config.yaml
d_shared_expert: 0
activation: "squared_relu"
normalize_top_k: true
router_bias: true
groups_per_token: 2
init: "normal"
optimizer: "adam_variant"
steps: 9631
dataset: "wikipedia_en"
Below are experts of layer 5 (counted from 0) of a mixture-of-experts language model. Rows are named down (a neuron's output weights, with its number) and show model dimensions 512-575. Each number is 500 + 40 x the weight over its row's rms, rounded and kept within 0 to 999. Numbers have three digits each.
Before each expert's rows: "raises" lists some tokens whose logits its average output raises strongly, later layers aside. This comes from a sample of Wikipedia text that the model never trained on.

# expert 0
raises: "rid", "eld", "Š"
down0:588561521512516560519452543454563495528485472468511489425580502570485504511521489444489511553479486477464508517533492547444482508475545545506559451406523519525437577483481416552489451521496496
down1:443472474458495448483469467496505556501501460465467469535505519565533502543504462512566470501479572524453511530581515479479473510530474495484534530498483508509542491504612497499478488486502510
down2:530500525501493523528427517541553507503434537567460500447535483460471594411539528482435511560469494493553478481475549515466506485433504503495444508544532579511540448480528424489443396503505488
down3:430500534535537482500484523516540468489509509545461476414513522502566531478553505561524482532541500464434510548513479468563475471561511543431503479491506526545521462543527463592401430497498507
down4:517516538442468486597529455510475499530493518493503467484478504494506476478528486484549485532467551456441518546525518491452472511413459451445543507487448564473494520519494456556494408510509466
down5:459427552494528523486440487463493465444483503546502529486463494472542539486504582538453417513498577511493502511495540497583501534490460463493547554555551478545442499531533480486493521536565540
down6:581532471477500505509484424490509470537447493515542584463442460544386512505506558508566513524446551458455505489472431479432467500561541469494513551499488562513438450510476466496517486485481513

# expert 7
raises: "| ", "|---|---|---|---|---|---|", "== ", "|---|---|---|---|---|---|---|", "|---|---|---|---|---|"
down0:542534533464548461466477571453492475540473419422488488539513548506504440582483460475507517525517516518465488495511591463482556554456557522466437485537554540493456485468552503497500512441494475
down1:505507494525545468543458553497438532479454489509473453490536377492576495474377453496523519434545497568480459508466548517512594497575530504488517441482495432516480481517538486464524473522527437
down2:528506481491502582554421480484465361508454479490522531494504512523501508495634460462499514500486544520483440543486565472482557479464506452528547519504464511551520458481472534514500521497563473
down3:583447455530550463548491464515441437447556527455448554432412606556510548518574507469480553493565482473506514504517542509562481597494505495504544557526482461524565502468532465535537539440445511
down4:518494549449427509388447531490446498504529449494484542456471508586461490450461522512498568514487514524546519417459473523500472585437509539524510457462520530458463514476546567466529508440572545
down5:531512500574555517516595544473596458543447529470510488558482572511481511492564546470502483584459507475491500496519521514486420493506535495518518510504576530479434471456526408536520493542472468
down6:511470525483540470489456470466452495506501491544480487517530448485574564477422461466506507453457565519500564536472456533518525485524465527534470499511508439539489504543511495462472526436480507

# expert 18
raises: "tioned ", "Rid", "Film", "Succeeded ", "ely "
down0:465503470395524422498437454477459571499500458454477477476500465505570549520493469519440471524541521572468424478520534476497532496541481472481518532461473504506591474496476522554526526462448517
down1:482540539497496515507497540457520519444555546553506479469460386541481462480517519459478477470507454506498494494556513550517498520596424523532560473444516500472519504505540511545464514522481463
down2:458534442501547440477473507427540432493504499500474529577517501542509550484469461477502502462492523538448531553522549442465421564388497497476528507499527543517477450417491458521533469447502558
down3:465487535535498472571531468560523468437470482487532452465528546468478477450471488492486521446528480545590530527490529500500515496443457490470506416560490550526540507518489440550501501561522443
down4:517465474499484432503460417498479506473508545487415503489494494548516445511499464544458502521522621511447481553503525450519516646540469543511484425501476493547493494492521513450512493482506521
down5:487443545498499504562540471547532473489471555444406506528561487429521490536520502444532562512536471436504448487497504503422526489519538532456497479502503502499501519490490530608562520529483517
down6:510442485464494529450497480464502481460563526489534468475463508529499507512560528445492576545519447458489399537467470462458436488587482580604465521471445456479490466482531529506624510565448558

# expert 17
raises: "final ", "remaining ", "Queen "
down0:508470506519528504527516472544433368517473458526483551546540525535568455522474466480544514536478520559504584493500485490474498510475511464399531486546520546504555520496492544577492574517454523
down1:474424520627491560465494495469550445487529521591520438377435499455564456474526469464477522563513430467540502528485523484455467501483474478480488513527446516536477479559518482494539561502546493
down2:466440498507542608455548489516423561498397482484567463513499512509530503590502524508524525503501524483499510525434499455532480447485519488454465491477516443540474514521510583488495508481486544
down3:507521464436533533430549568522528466491486456536500531526483526516483458481531464537428498513533507485518441499490475514576513534544437444498529525475477536516503443493494489439534446493459572
down4:532458462569501458446575420498470491522591481557439499557522534498486516507476465501505591542497446495441478470563440463448474517426536556524488485448447506517550578467472542500534514512479477
down5:510518541500546559484524449518492529585497473565469502544532533524529499506472471540525471510573504514456453501540568509463586505482519570497460559434492428535575552489501497556476511460507477
down6:475508528466520443561470491434468507537504491473529529562609434507548466466572545505542406524507478503479482489530486579518449436485401553540601433496511536465489458500478456499483541470501500

# expert 26
raises: "000 ", "ches", "====="
down0:496440487485532464537522472495553506569491497465420494561503519488437580423482514441556534492484536524502541524488508563460473617528420485478434457547474461488501520433443487436526429415519527
down1:433528524454470446499473518481567452444488480489592539457473470617528539581498551463470488559478407509538476426480466472508507470475582559578479503427483462506473479455542480553517521576497482
down2:554512488541480523516500431463540539459566556454465491632567530534421473455532427452550506500482480479482436554590544525493501498525510514543529471475507455484426514472511529496515541491468573
down3:512506433493552460433461569549567528457544441429497489469504506527470470534514535466474574473453461495553504460481427434513551473476501523554489482413481494464434487480500609460593545504490523
down4:470511473495511449477431470414490521539541537512553512493525477496479477484509443513501454528536458535573512460484490482523526475508459573495558522507521469537490457486492544511456517549460516
down5:465493470522534464511583552521468518506531529481503485505488476476469456502489470457456498481500480425527460532470546493522515526576445443509494493493490513532528523495570521509500476459464511
down6:579480517478504502496489571472551580544512474486493446533394471421559484500444506522515518485490488500493543517447550454532474467624538516537460539459455451460486421548491511506545527501492529

# expert 11
raises: "|---|---|---|---|---|---|---|", "th ", "isc", "mat"
down0:493460508547434510546463529511454594518507510435515487446533536434484534473446497438435547513509484445563522467475509506508522556537483539488528460559501454515508461535440549535533516434462504
down1:525564549498477514538488415495549498444503513478532481501513471500508451453552524516461558547447471485522485531534480541482557500521484495452471487493500487502500503544482529411479572507529443
down2:547503530516440511484496449462513480538476579477508520486519529489493539509488543542534557518518478480559511562516454525545502508419482544524581516501474468525520533512480528496467500497461541
down3:507511522524444450512479496509487509424508399438457512539503536414521483461512539459484555579565475546461438439507525513482531534450482448517519511457491501441487491458542574481611542581493468
down4:567486526536458448482501455489542449611507416511475441532516475501466470453414454557481540563517411487473495478537445508505488527517516558465580432493487518496431569456552431540572476525499465
down5:518518445495477472478488492453578454507427500562524505517417510479490531496473534516560491487493561481473530549497418463502436517455509514481471555462445536538523511500481443578451444464486421
down6:504528485489510501450471518542490461557488499480535472418534524460576562581521550552464569521414471521447559483482476493534444578520441452492481451519523467501459468558533515517550460517512528

# expert 21
raises: "season", "total ", "Stadium ", "Chevrolet "
down0:570557450478446498593467479492519515493529519451560491509534462580553512524449457512603495441480434537511515483453467540551489514428502475522475495507445548550557548539483520465499527415505488
down1:458544480464473466573537537460453495497524497542433452455502491501628457563530491522500521451464485516523506531491534556557561549518476561481428565527500589441595486575496543547507473493485486
down2:541421482536517426542492466519488503571504544545477486475487535517467450453572463509465553541500503510510505480572551491439567555449498486504521466466459540496433541479455489424438453511433508
down3:532529515516484465528463546449490559433459489467519471518429465523586505539546475585501471469525481496450457514592496505446452468544495519495503479463483540566599492520451478556519439486475516
down4:488513518514473463447497517477486501458569469481492546477500488456526454480446492443494502495425520513508466502556480486459538501525472534537510488477570468521497498481518511467505476526406483
down5:521388544534465497539505408542515552445508519487513472493578468489418559493553492475540470539440519527411590513446582470542536478467465515470515547489524516556489479520544510488505402501472555
down6:410490450536528507592508451555511548491473510450514461482573472549510452498485513495476482511480511477526524424547490433489531542473508519479492513517506497466511479513450524459446517474476535

# expert 15
raises: "==", "Government ", "Government", "himself ", "Authority", "He "
down0:501516489450478526522497530516493533397465457482484474561463589501521501558440506434510501539495569593485503480474523493546464499566619496543486517487547526417543491496555477476463509472464530
down1:492472464510440457455442511469479471501450477503520532475517479444531523525493455497477526533496501520502459562492539464558515516554496476471495465567493460532541506534520446508546554476474504
down2:511513418486443501542517520443514532503449453531476545557506483515566544483533484480492526452526509530501450494483499511477429614507484542447463502549467448425494529473513458513505452489517493
down3:480526513506546508475514484559452501516476425513541467493509516573470481517513505463498567585549458525486467504492492440473477488471503545455474496445482473480465534430494607446537577457488546
down4:583495462468511562476476458520542515532543460432550539455446503493577449530482447465548485506539541431463497489465466459538500495472446528447465535518501524538452544545599532478509472547471477
down5:483506478443510504463473491522547480505510484488510435504447597493495577527457552511517583513465550517486550474528475477448521607572516498453522449428572508504485499512541563476507512528463504
down6:529606550492465434523515508481509506550496508516526558476576497552479498530510466582582562536537474580499417555440499461559508508469489473477536479469484470427493553504475497453463494473455443

# expert 1
raises: "eth", "”", ")."
down0:466537521583526491499489438534511441500501504533451430569499488514525552450572533505521496496470534521456494501540471494568506481426536476428443496479534514480548448515378538522506525511497497
down1:483522507548450471530485518518461513448496462519536476539459441500587502466447479539512470530506511470488518516480457448500561451562524534510508555494454534522503473530509512506556582526540451
down2:470483462507472449518537574510487527487508534524459470590511503452475471487449536469541549507544487462515529483607513535578493549491480507435544481509513523533520532527499508497579517446520449
down3:464476491572530484507489557428493486500538506486469451516481528532482483501502518489415427447487551512461526545517535455537438500516500499467466482519467528625455480530474520531517509419424514
down4:513548470524549461492573484482478579458507483535528551477459491569467509502422491504464484466449547473465494545489485546485549492472467547533477538505501500538497491461483458522450459462474580
down5:533513532494532479462502465450527527448563478567448485484458470457542447528467451471538495401469458481479505577594521530535533524531540537457449528479530558516552452512581472526509502498468554
down6:469520564514533509568523555494469522515443463522498452514548422437508503556461502481492520489452480499488491519541483464548535525450465484459491534468482565490460468564472523500534464415490548

# expert 23
raises: "others", "others ", "Const"
down0:447540497446478533473485496466498550510524506494523456508513396473478538521487499515440504563444536444501515528534515503472571493511562544536526493486533470501368512565455571523437513538489440
down1:493505456549475411502493552476486478507513460555475511470457467490455495496551427518555559515558506525518484534494492519516427506539510469485486564520489456487520499515447426464434545497475528
down2:438439528579439482495495463486520528476459501516489469476508420497508505508505498518469505507483487492554489525431501472538453468571490488507499554544524434495477470502518570507469540487465457
down3:517466545498512511502517525475488509450516474484478458524452479519509516454489486520516549500440480482514490533519491509491528482518501451492499528525432483559531550479505590475498504458518522
down4:465468496496527472469515467495445501516437486496530461462552439497497524563513456494472493450532523499479575539448572474509443501554492542543467531476539578560570541532471501548504471529400447
down5:442494515474475522521529461495537491555553518462509536477466562452506510531484531503462497479473521496517543479483416468572576569468530495525558498457518510442493554508502501502471508562484557
down6:473496612466536564434509467479408505499500501508471499496503417479509457543524588562518528409568561579408468496530467548490455492538480536491509531477507461521527492489515570432592446509498517

# expert 20
raises: "|", "| ", "omb"
down0:465485481558466473438510493464520519437516434486442476551507491462485462502456541528496512529565488553439504477480495536492464489553528519482505404454525455557535530512453484562493473496534466
down1:528487517512585547523465482519490495524507542515522394410504484522536539550484486463484568546473511520486498511494479561535510548409528516516545498485434449502511535447523525472504556438495491
down2:464537505492492499505506463485433467498455512504546591496451519509468549507515466486471502537530485424485568444533556556453507465465456468482489546510483539460517449508464565473473475540417455
down3:405487503516573466521541487519505529437580543430534546520408514525515565496550537505473457447457507579540606519455443443540485481536434513548507484534503475465530472521492459539487547469469549
down4:506500467507533454531495421537523428567630523446457523523507466458466469412536493489454480556548484552479487518529518531496488417486487525504484545550474540562563501527411555548467587524493451
down5:491475504555500473547528482546429484530561480510451544546516461563492394458493542510519507483485446463458498536526476559490491454463482509527497431465493487522513518546500511504527542470509578
down6:550519456508527460483560406489474520476524468501497530497483541505517530476539520480513518513543554480480495530431508492455495512420516472489518480563538452457449567507490510505488453496507490